Weights of a small mixture-of-experts language model, trained from scratch on English Wikipedia.
Experts: 96 ELU neurons an expert, 6 picks a token, a softmax router.
Below are experts of layer 7 (counted from 0) of a mixture-of-experts language model. Rows are named router (the router's row for the expert), up (a neuron's input weights, with its number), down (a neuron's output weights, with its number) and show model dimensions 288-383. Each number is 50 + 10 x the weight over its row's rms, rounded and kept within 0 to 99.
After each expert's rows: "mostly gets" lists some tokens that are sent to it at least half of the time; "comes before" lists some tokens at least twice as common just after its tokens as in all text. This comes from a sample of Wikipedia text that the model never trained on. Tokens count by the router's weight.

# expert 2
router:56 63 49 39 36 41 61 45 65 45 49 41 44 46 31 47 60 43 58 51 39 50 64 63 58 51 52 31 46 60 45 37 62 64 53 48 42 28 44 64 42 56 45 33 39 46 54 50 61 40 29 66 35 56 60 68 55 65 60 66 46 30 54 59 60 48 62 51 56 39 49 52 36 60 41 54 49 57 48 47 47 56 36 45 43 60 50 58 51 35 36 57 38 67 71 36
up12:63 41 45 71 34 64 47 53 51 64 64 52 56 51 51 34 45 60 50 42 58 52 59 50 46 48 59 47 41 61 43 45 53 60 65 48 58 39 30 56 35 50 56 55 51 53 58 52 46 43 49 55 63 55 43 63 66 48 56 42 55 39 49 52 66 44 47 44 49 36 53 63 62 50 41 52 71 54 75 30 52 56 41 48 51 36 59 48 52 59 51 54 44 44 48 27
down12:56 42 58 55 33 36 66 43 72 44 38 59 60 58 48 58 46 39 57 59 57 52 32 57 31 73 62 51 38 56 52 34 42 49 41 51 62 46 45 61 48 59 30 63 50 42 42 46 62 45 47 57 57 28 38 38 65 53 45 53 62 65 68 57 78 53 46 59 44 63 49 54 45 55 46 52 60 52 35 56 48 60 63 32 67 45 51 76 51 56 61 50 67 63 51 37
up13:53 39 47 36 47 54 51 60 50 61 55 46 50 55 46 47 46 37 45 49 44 33 42 56 50 39 50 46 34 30 53 55 29 36 50 56 50 56 42 47 30 58 72 57 51 62 58 54 64 42 59 43 42 63 43 82 54 58 41 61 63 52 51 78 44 35 58 61 71 59 57 55 76 37 61 51 49 43 43 45 66 45 67 56 48 53 47 36 54 56 41 43 54 44 33 62
down13:34 58 35 45 54 54 49 47 53 66 58 50 40 32 42 47 40 54 55 47 64 50 44 50 38 44 50 36 37 44 40 43 61 35 45 56 64 62 40 37 69 50 48 55 56 50 44 51 49 66 63 55 55 42 47 42 55 47 54 26 48 48 60 47 51 47 53 41 55 42 59 51 43 53 53 48 44 57 66 24 49 60 42 33 50 51 56 49 48 52 49 62 36 49 61 69
up14:50 47 66 54 51 29 66 44 61 47 57 48 57 47 49 42 39 42 57 45 53 36 46 44 43 47 45 56 45 58 71 51 56 42 52 58 66 52 45 39 48 50 44 38 41 40 32 60 49 44 45 52 58 61 57 47 59 53 50 49 31 48 64 62 47 54 55 41 42 67 44 63 49 50 63 54 50 63 70 64 54 54 36 37 42 45 49 39 47 43 48 48 44 74 58 52
down14:49 50 43 50 30 60 68 53 47 75 60 43 51 53 54 51 51 41 65 55 52 52 57 56 64 63 32 38 43 43 52 33 54 23 57 66 54 71 44 48 73 42 67 60 41 53 31 46 33 50 44 43 41 32 45 55 35 59 53 53 43 54 35 69 49 42 54 48 54 61 49 54 59 35 54 63 57 44 74 79 55 44 42 56 58 38 50 54 43 45 62 51 43 38 51 48
mostly gets: "andidate | Votes |", "|---|---|---|---|", "Scientific classification", " | W ", "|---|---|---|---|---|---|", "|---|---|---|---|---|"
comes before: "2", "1", "3", "0", "6", "4"

# expert 1
router:52 47 67 44 50 31 54 34 52 33 58 43 50 30 33 52 49 31 53 47 39 65 50 69 46 56 54 59 46 59 56 35 39 70 61 55 50 34 47 60 39 51 49 52 38 42 32 56 58 61 51 38 45 53 44 62 70 46 54 52 54 44 53 44 59 55 54 48 43 50 47 60 35 58 61 49 52 63 60 69 47 59 52 51 39 55 32 36 52 47 49 23 53 46 51 50
up12:67 40 44 33 45 39 68 47 63 31 46 52 63 49 48 42 58 51 52 54 40 42 32 52 34 36 38 33 47 37 49 50 48 48 47 51 67 32 57 61 40 69 41 50 41 39 50 53 52 50 33 56 51 45 31 38 44 51 48 41 40 42 53 59 59 39 52 52 55 46 22 54 50 59 55 64 33 48 58 44 50 46 39 53 44 44 53 58 50 51 61 53 46 60 53 51
down12:67 73 42 50 51 54 61 51 54 48 59 54 78 59 47 61 54 44 51 45 65 42 49 31 57 56 62 55 56 49 59 45 41 40 43 47 47 34 59 42 42 39 54 58 61 56 45 50 43 39 46 49 48 47 56 50 37 43 61 51 51 39 44 63 58 46 41 56 57 42 55 42 43 40 61 49 55 42 39 62 47 56 56 53 51 47 47 41 47 25 53 49 40 13 53 47
up13:59 57 55 63 57 65 42 55 44 57 50 61 40 53 72 48 52 51 50 57 57 36 47 37 37 53 52 52 63 62 32 42 67 41 68 53 47 56 66 64 49 53 41 52 46 66 68 33 62 51 43 44 58 61 56 60 50 54 44 35 46 42 50 48 58 52 45 65 32 41 33 44 37 56 43 54 51 71 55 33 43 50 57 70 51 63 56 44 42 58 47 57 56 37 35 51
down13:62 43 45 48 47 59 68 20 41 52 52 55 56 34 42 38 53 48 52 41 49 50 38 33 53 42 66 44 51 62 58 38 50 61 56 47 34 53 54 42 61 60 51 51 63 28 58 55 44 46 50 51 59 56 58 54 37 54 70 66 40 65 36 35 43 44 50 44 58 49 67 44 67 34 68 42 53 54 44 61 64 60 50 56 51 45 39 56 51 55 46 46 64 56 52 17
up14:47 35 45 59 51 35 56 44 52 55 45 50 52 35 45 55 50 44 63 46 70 30 49 44 27 44 54 63 67 65 41 35 34 70 35 45 41 52 55 76 36 58 53 45 50 48 43 50 64 52 29 49 48 41 56 59 58 77 50 48 56 47 51 44 47 50 50 50 33 49 55 55 54 50 38 47 31 52 48 51 49 55 45 45 55 58 44 47 52 57 43 51 48 44 44 73
down14:65 51 54 65 50 65 29 47 53 55 61 73 49 51 63 55 42 43 41 48 30 47 43 54 56 59 48 51 44 34 49 54 52 34 60 46 64 58 56 40 52 40 73 48 45 61 48 66 66 38 54 37 79 53 39 44 47 37 29 43 56 36 39 40 41 52 23 31 56 62 54 33 34 45 58 48 42 40 65 52 43 54 47 52 59 53 49 74 56 46 41 52 40 36 50 57
mostly gets: " / (", " FC", " club", " League", " Stadium", " Premier League"
comes before: "–", " | ", "0", ")", "2", " (age "

# expert 35
router:39 37 55 43 48 42 50 51 39 29 27 61 41 25 58 54 54 27 43 47 52 52 51 66 40 48 58 50 45 56 46 44 25 50 31 71 28 34 43 58 56 70 63 45 53 66 54 47 38 63 49 45 48 57 31 55 42 42 58 36 46 49 62 47 49 45 62 61 65 51 37 38 63 49 65 40 39 34 62 60 46 67 61 47 42 54 35 52 43 57 49 36 63 41 51 56
up3:60 63 62 50 58 54 40 55 63 47 56 43 45 48 61 44 42 44 37 46 39 44 45 67 45 58 39 59 50 52 49 42 42 45 55 49 47 47 36 49 30 42 43 59 47 46 55 60 56 47 49 51 21 37 67 46 55 70 55 54 76 52 41 53 44 48 41 53 53 26 55 43 56 59 44 69 54 36 42 60 41 38 59 37 44 71 41 54 40 59 43 74 32 55 43 41
down3:43 71 44 48 58 41 51 52 44 57 55 28 58 65 48 62 56 66 43 32 48 48 57 41 27 53 33 54 58 45 45 58 45 61 57 56 63 63 61 55 66 56 57 51 58 67 60 42 51 65 57 56 58 44 52 45 53 57 44 37 51 50 70 55 50 43 57 56 35 48 59 40 50 51 57 54 41 40 34 60 56 50 54 61 40 54 55 46 61 58 45 57 41 34 62 65
up4:47 39 57 52 49 50 49 54 48 46 58 43 70 45 52 45 69 51 36 52 48 59 34 48 39 53 70 45 32 39 58 65 67 53 44 52 41 49 42 58 64 48 48 48 52 52 55 49 30 66 76 40 63 68 51 51 51 46 42 44 47 37 59 56 49 75 33 50 64 60 35 50 61 39 47 67 48 58 49 46 55 43 57 58 52 52 46 45 49 63 57 67 41 57 32 43
down4:46 62 54 68 66 59 56 31 46 58 52 30 51 50 50 68 49 69 46 37 43 41 40 61 62 70 49 41 49 39 63 44 45 41 58 48 72 50 40 29 56 59 48 54 56 56 48 46 48 43 54 45 58 41 75 47 54 38 35 63 59 62 30 48 57 48 53 60 54 53 46 53 50 50 37 36 46 75 56 62 50 67 54 41 63 50 66 55 57 47 61 45 57 32 64 61
up5:44 49 46 43 54 45 75 46 69 38 58 44 61 38 48 57 51 41 43 39 51 41 62 53 44 51 42 64 51 53 34 60 52 66 53 53 58 36 45 43 41 66 61 54 37 67 56 49 49 59 34 38 54 47 51 65 50 51 52 37 40 52 49 34 67 39 48 68 50 54 34 54 56 54 49 58 45 67 51 43 53 53 40 44 52 52 57 49 50 72 59 42 33 48 42 36
down5:54 35 42 39 50 51 34 52 38 65 48 60 32 36 67 54 62 50 52 34 50 49 61 30 42 35 44 54 29 37 41 33 45 34 55 39 51 50 46 46 67 67 36 38 53 65 52 61 51 53 48 67 59 43 47 44 51 54 55 58 29 43 58 59 40 37 49 51 47 50 48 46 31 65 56 54 55 67 48 50 51 40 50 54 57 52 47 49 43 55 56 51 45 39 63 51
mostly gets: " | — | —", " |  |  |  |", " |  |  |", " | Notes |", "|---|---|---|---|---|---|", " | Succeeded by"
comes before: "\n", " |", "\n\n", ";", " |  |", ") |"

# expert 32
router:55 40 42 43 52 40 57 65 54 41 50 48 58 48 52 42 51 62 54 43 57 56 54 60 45 52 51 33 56 48 71 47 41 43 41 49 37 61 55 49 56 39 38 59 50 45 55 37 68 38 60 55 42 52 70 45 50 41 35 39 46 37 54 51 60 60 62 56 55 63 51 49 65 32 54 31 47 55 49 31 49 47 55 55 56 51 49 60 40 57 51 38 51 72 45 47
up8:65 64 55 53 46 71 32 54 55 66 43 45 45 51 58 52 38 63 47 41 54 41 45 44 53 38 59 45 24 45 56 46 48 51 51 67 44 35 40 65 49 36 65 40 62 52 59 54 57 47 45 68 62 31 52 66 54 50 51 43 49 28 41 56 34 58 65 53 43 63 49 56 63 40 57 56 53 61 53 40 47 38 54 44 59 44 44 57 33 60 44 56 37 44 43 61
down8:48 47 51 39 53 42 45 48 47 46 61 62 63 41 46 50 45 39 45 51 50 47 53 59 64 57 54 54 56 41 42 48 44 38 71 61 57 38 49 65 46 58 58 69 55 64 58 41 60 56 37 41 55 80 54 56 52 51 36 62 43 41 62 51 77 54 53 51 41 45 57 37 48 60 49 57 67 46 66 46 44 47 43 64 55 45 52 56 44 35 41 49 46 19 53 41
up9:46 48 48 69 68 57 56 61 53 35 51 50 34 59 40 59 46 53 52 45 50 62 54 58 53 49 52 53 42 49 53 55 40 58 45 37 48 47 63 59 44 62 45 73 49 60 51 52 60 53 56 40 51 47 55 33 53 53 64 44 51 53 56 46 64 51 60 65 55 50 38 50 57 55 42 66 43 70 58 44 49 30 55 48 60 54 62 36 54 70 48 35 49 68 35 39
down9:49 55 50 50 36 48 56 49 40 35 29 59 56 51 47 55 61 39 44 45 57 49 29 47 45 62 60 29 40 46 52 44 62 39 44 58 49 47 45 64 38 41 59 56 43 38 52 53 41 52 36 59 35 61 55 49 70 55 53 51 47 57 55 53 44 42 29 50 56 52 42 57 63 43 60 36 35 47 64 56 67 70 44 56 49 45 47 48 44 42 46 49 54 28 59 27
up10:55 66 34 53 39 72 52 49 34 55 57 65 38 34 54 43 46 40 28 53 54 53 43 46 64 47 46 54 48 54 36 48 52 42 40 40 35 57 49 58 43 48 43 42 32 33 58 41 48 51 31 33 55 33 51 50 66 51 50 45 53 53 50 52 54 49 41 45 61 41 50 43 53 52 54 48 30 49 42 40 57 44 53 43 47 55 55 48 28 45 50 54 45 47 53 37
down10:50 57 43 53 55 46 38 55 43 35 50 43 43 52 44 41 40 50 51 38 45 60 57 43 52 52 72 54 38 51 49 38 45 49 37 54 58 40 51 47 52 44 53 63 44 55 55 54 55 53 56 52 39 54 44 56 47 55 58 42 50 60 28 35 54 48 57 54 57 56 45 56 48 48 41 38 63 57 49 47 57 47 47 40 59 60 58 53 55 51 57 34 52 52 49 57
mostly gets: " Pl", " more than ", " |  | C", "51", " age of ", "|  | Labour"
comes before: ".", ",", " | ", "°", " (", "; "

# expert 18
router:52 47 60 64 57 39 47 52 43 42 40 48 41 45 69 69 52 43 37 43 53 59 46 50 36 50 56 43 44 40 45 46 39 50 31 52 51 48 60 43 60 52 44 48 52 38 36 48 52 45 58 55 43 34 48 55 54 56 55 53 43 41 71 66 52 46 46 52 49 69 51 48 49 41 61 48 36 44 53 40 62 50 44 49 32 48 40 49 56 45 68 27 57 50 52 42
up2:35 40 67 60 47 42 56 39 66 41 43 45 44 54 55 55 60 58 43 65 37 46 45 28 57 40 39 70 30 33 52 33 46 59 55 42 42 50 52 51 56 59 47 43 39 55 53 42 56 62 46 48 48 57 54 48 47 61 46 41 49 34 54 52 48 56 67 55 61 37 35 70 45 50 45 49 59 46 61 60 40 68 59 67 43 49 40 54 59 53 55 30 48 47 71 58
down2:52 40 55 41 38 43 61 46 54 55 56 44 55 49 41 53 44 45 48 77 57 54 31 47 35 49 55 40 58 51 60 51 46 49 57 50 55 51 42 48 57 39 65 51 34 51 36 53 47 46 54 63 68 44 53 55 37 44 67 46 33 54 67 56 55 58 59 58 54 28 64 70 32 43 44 40 44 60 42 37 55 49 38 34 43 60 41 58 56 58 65 46 42 51 58 44
up3:43 45 59 48 38 44 63 42 23 34 55 57 45 46 53 67 44 56 35 46 41 37 55 55 51 41 36 48 42 65 32 65 37 50 37 55 45 62 23 46 61 51 60 41 46 31 30 54 45 51 42 51 56 55 44 60 53 54 49 42 36 48 50 53 44 59 58 34 35 57 55 36 43 56 63 60 36 30 32 60 31 71 37 70 61 58 44 61 40 35 49 52 35 58 54 48
down3:56 39 74 52 46 70 51 44 63 48 33 48 49 51 36 55 57 51 57 47 31 76 27 36 38 51 46 42 44 64 57 55 64 66 45 53 59 42 35 57 36 65 60 58 34 66 46 26 42 50 43 59 40 41 42 35 63 37 45 48 60 41 54 42 43 53 38 47 46 31 42 45 61 61 47 44 51 36 50 55 54 60 63 42 63 57 45 41 42 60 63 44 57 43 54 58
up4:56 38 35 55 35 68 54 57 68 73 27 29 55 42 46 49 53 39 63 49 66 47 33 52 59 54 44 46 52 56 62 44 49 54 48 71 60 34 43 45 45 75 37 43 50 52 62 85 49 51 50 55 37 45 51 41 35 46 57 44 42 53 31 49 30 35 57 35 53 66 64 53 38 51 46 43 41 55 56 29 58 49 52 59 57 56 55 55 49 50 48 41 41 55 52 37
down4:50 53 52 59 50 69 30 51 37 32 56 42 46 45 62 59 55 38 41 42 34 25 47 47 47 45 61 54 59 54 34 46 51 46 59 62 51 32 41 34 47 44 46 49 65 44 53 34 63 44 48 66 50 68 61 49 42 32 49 32 40 47 56 50 48 55 35 34 60 42 64 46 49 40 43 55 54 56 59 47 52 38 64 57 43 41 64 43 70 45 48 38 36 50 56 50
mostly gets: "L |", "andidate | Votes |", "|---|---|---|---|---|", " % |", " |  |  |", "|---|---|---|---|"
comes before: "\n", " MP", " ·", "| ", " |", " km"

# expert 40
router:43 45 68 55 28 26 49 36 65 47 51 60 70 45 51 60 67 59 48 55 33 39 36 60 45 48 39 46 42 37 50 50 55 63 51 27 56 43 42 52 58 40 44 56 35 59 42 50 51 57 56 50 53 48 37 63 42 50 54 42 52 38 56 32 65 54 65 65 39 68 59 43 54 57 42 33 60 61 49 63 39 29 49 44 56 49 49 36 50 31 35 56 54 60 61 46
up5:59 39 52 56 54 56 26 52 64 56 41 31 64 65 35 60 52 54 59 41 61 37 48 57 54 58 40 46 56 48 66 65 31 53 59 61 54 59 74 58 41 59 44 52 38 36 51 55 30 56 72 55 50 48 67 54 29 43 36 51 45 48 56 56 50 59 79 59 47 31 48 67 46 43 48 28 45 42 55 58 56 42 43 49 34 36 41 56 59 42 52 61 43 59 36 44
down5:45 55 39 40 53 27 68 66 54 44 44 42 52 56 51 37 56 34 42 59 43 53 60 59 44 36 44 42 52 51 31 61 39 44 44 43 57 45 56 62 45 54 51 48 49 43 53 43 52 43 44 51 52 62 44 45 59 41 67 55 43 34 45 58 44 50 35 44 53 69 54 44 46 43 38 45 53 39 71 40 46 72 46 33 48 65 40 51 48 54 42 64 64 53 55 55
up6:51 44 77 63 37 44 46 64 47 50 56 52 44 29 41 46 38 46 46 52 47 47 48 54 27 65 43 39 68 51 45 46 47 58 50 68 47 55 53 33 45 38 44 52 59 47 48 55 73 51 38 47 37 53 66 60 28 56 41 44 49 58 62 36 64 44 48 70 64 39 44 58 49 50 48 51 50 41 48 41 56 41 57 27 47 44 63 60 37 40 47 63 59 49 41 41
down6:40 70 34 73 40 62 52 63 41 51 50 50 70 42 48 62 60 48 50 55 71 48 41 61 55 25 44 48 69 46 47 38 59 43 54 55 64 39 52 54 57 48 68 53 49 40 42 55 65 59 52 48 47 40 60 73 64 42 63 44 38 34 48 58 36 64 49 38 59 46 59 47 71 65 60 61 42 45 51 57 55 55 39 50 60 53 63 61 62 55 32 54 58 42 56 64
up7:51 54 54 65 53 60 58 36 45 37 62 61 46 55 58 35 61 37 45 60 37 47 34 58 55 54 48 56 58 60 59 51 61 46 43 71 40 58 42 34 48 55 38 54 43 34 46 43 47 49 61 36 43 38 32 63 43 43 43 47 56 61 45 51 53 49 67 43 53 72 53 45 54 59 57 39 48 56 55 52 45 45 51 52 46 39 68 60 51 35 67 40 39 56 50 53
down7:59 32 35 33 57 61 79 46 10 55 54 58 42 44 67 47 54 28 30 60 47 49 52 26 43 34 48 61 48 46 49 62 58 44 66 40 50 53 58 47 50 52 62 53 44 48 43 79 55 52 65 54 64 55 58 54 58 46 44 31 43 37 71 49 38 34 56 62 49 56 58 56 48 71 61 56 49 60 57 56 58 49 70 35 46 52 55 53 40 56 45 59 54 49 68 57
mostly gets: "0", "08", " signed a", " Ep", "- Phylum: Arthropoda", " Ev"
comes before: " | ", " |", "-", ", ", "–", "; "

# expert 36
router:52 61 41 56 55 35 57 61 29 50 43 60 24 30 38 34 53 39 62 36 46 57 43 49 58 46 53 59 35 49 47 60 50 56 43 35 57 30 34 60 58 53 52 43 49 72 47 51 52 49 47 50 56 62 62 64 40 61 50 47 48 39 34 58 37 56 40 46 64 44 46 36 42 53 56 58 52 43 48 47 63 66 53 43 39 62 52 60 66 55 51 63 58 44 59 42
up5:43 52 63 55 41 52 56 55 52 58 55 43 41 38 52 54 49 46 50 49 49 42 30 63 46 53 68 50 58 56 55 43 36 66 59 32 37 50 59 49 61 54 52 53 62 62 46 60 50 55 36 45 54 51 48 42 46 47 62 52 52 54 30 65 65 68 42 34 62 48 55 51 49 53 47 71 63 31 58 53 61 45 52 59 51 37 43 38 42 46 52 64 46 52 68 56
down5:55 30 42 60 35 43 22 36 35 55 52 44 72 63 55 40 55 31 47 52 57 61 55 62 37 48 41 52 39 51 41 55 54 47 60 50 37 48 44 41 51 57 40 58 41 47 54 35 58 33 30 38 57 58 72 54 66 49 65 44 31 43 54 31 50 43 46 51 41 53 45 46 56 62 47 43 51 61 34 61 42 59 74 37 38 53 46 33 60 49 41 52 59 57 63 49
up6:49 34 30 53 41 49 38 38 53 52 58 48 43 44 50 64 37 57 66 61 55 47 40 34 52 41 49 50 53 56 59 55 60 71 38 30 64 53 49 48 33 38 29 68 52 54 50 60 48 76 55 55 43 38 52 44 40 56 35 58 67 35 55 55 57 43 30 57 45 41 29 54 60 29 53 53 78 45 34 59 41 63 70 50 54 45 35 54 63 38 44 55 51 47 42 55
down6:47 49 54 50 52 60 42 52 62 34 45 63 44 46 64 42 69 74 39 55 51 40 41 45 57 40 47 42 54 42 37 56 51 52 41 52 47 46 48 65 40 55 62 56 45 51 48 40 53 54 57 48 58 35 56 64 43 42 69 39 58 65 44 58 53 61 49 42 46 50 60 57 55 58 70 57 50 57 49 34 44 37 59 31 42 29 64 51 50 53 53 64 44 40 60 53
up7:51 41 31 34 61 68 52 61 65 32 55 69 49 44 58 49 40 64 33 63 43 58 51 61 38 62 51 36 37 48 52 43 55 34 55 37 39 56 59 50 31 49 57 35 61 48 42 50 47 41 44 38 46 35 58 52 29 50 40 54 44 54 44 46 69 50 47 36 37 51 42 30 38 54 47 35 61 63 49 50 47 40 52 46 34 41 43 69 41 44 40 53 34 41 59 22
down7:64 62 65 41 50 34 58 57 39 63 59 62 53 52 60 28 55 45 54 70 40 43 45 55 49 52 55 52 64 47 50 52 61 51 49 60 40 39 63 48 47 43 74 65 70 32 58 56 50 60 54 40 53 45 46 52 33 61 63 65 43 51 32 64 57 44 59 62 50 45 50 63 63 40 45 42 36 63 43 57 51 48 42 76 59 68 55 56 55 50 41 54 46 63 53 52
mostly gets: "% |", "==See also==", " service", "°W", " ==", " music"
comes before: "\n", "\n\n", " and", " of", "==", " =="

# expert 24
router:52 39 57 34 45 56 42 65 58 76 66 69 49 47 61 49 51 59 73 52 53 56 51 53 60 68 66 49 58 41 38 44 50 39 63 47 37 62 64 34 50 38 50 54 49 49 46 58 60 57 53 57 56 53 51 44 45 21 48 37 30 52 32 47 35 41 51 44 35 48 52 57 49 41 56 46 47 54 60 47 44 57 38 65 43 41 52 44 60 57 47 57 67 44 68 51
up5:59 61 51 59 52 59 46 42 38 61 45 33 58 51 58 52 59 66 49 49 60 31 54 50 40 54 48 33 48 62 58 52 57 34 58 60 64 51 28 52 41 56 58 50 44 63 52 58 50 67 68 50 45 53 43 27 55 33 52 50 33 63 66 32 44 43 50 39 57 52 42 58 66 57 53 56 59 55 44 40 50 56 42 46 37 50 55 59 57 37 63 36 66 61 36 51
down5:24 45 39 38 58 54 53 45 64 65 57 54 51 51 54 54 59 45 48 40 59 43 44 53 59 55 51 55 49 42 27 48 38 37 36 54 54 38 54 64 55 41 53 38 48 53 42 60 45 43 36 65 55 59 45 60 60 45 50 37 46 39 31 65 58 55 70 58 42 48 58 64 39 36 46 29 50 59 62 44 57 56 57 41 42 47 42 39 52 54 48 47 36 60 50 43
up6:38 33 53 42 38 42 46 58 54 39 50 41 49 42 56 37 61 54 42 60 40 53 54 57 27 48 51 41 55 57 35 56 71 52 32 53 50 61 63 66 66 52 58 53 65 28 48 32 38 39 50 46 64 45 55 58 65 44 49 51 47 56 57 52 36 45 35 35 57 48 40 47 45 39 51 78 43 39 38 45 28 60 62 50 54 54 45 38 55 49 61 47 45 41 39 54
down6:60 37 42 31 50 52 52 50 45 43 51 46 43 59 53 47 31 46 58 37 44 52 36 67 63 37 59 49 30 56 64 66 53 52 52 69 43 42 63 50 30 46 63 35 35 51 33 35 66 61 52 48 55 53 45 60 61 60 38 50 53 30 63 46 55 60 38 49 57 28 56 39 55 44 66 37 62 64 38 55 42 35 46 50 52 47 47 49 54 51 53 50 41 36 65 50
up7:65 54 71 45 54 46 33 51 44 44 59 61 44 50 57 51 58 38 46 55 67 39 60 43 43 16 49 48 37 42 45 50 59 38 54 45 72 61 40 69 36 40 45 40 52 50 60 48 51 48 57 52 59 50 54 45 53 49 34 68 45 63 30 55 52 44 44 35 43 48 45 47 64 52 64 38 58 53 54 57 53 60 63 45 38 72 22 71 52 52 62 55 57 39 65 32
down7:39 58 46 23 62 62 61 38 63 40 51 47 43 60 46 39 53 49 45 48 53 67 49 48 61 48 43 49 45 33 65 69 33 47 55 57 64 57 49 54 37 55 41 48 65 37 37 39 38 43 33 45 52 47 46 56 52 46 41 38 38 50 61 54 40 62 48 39 58 50 43 18 32 58 38 60 41 39 49 32 51 54 51 36 36 60 51 37 60 48 45 39 46 56 60 44
mostly gets: "012", "019", "009", "020", "011", "013"
comes before: "–", ".", ")", " |", " | ", " to "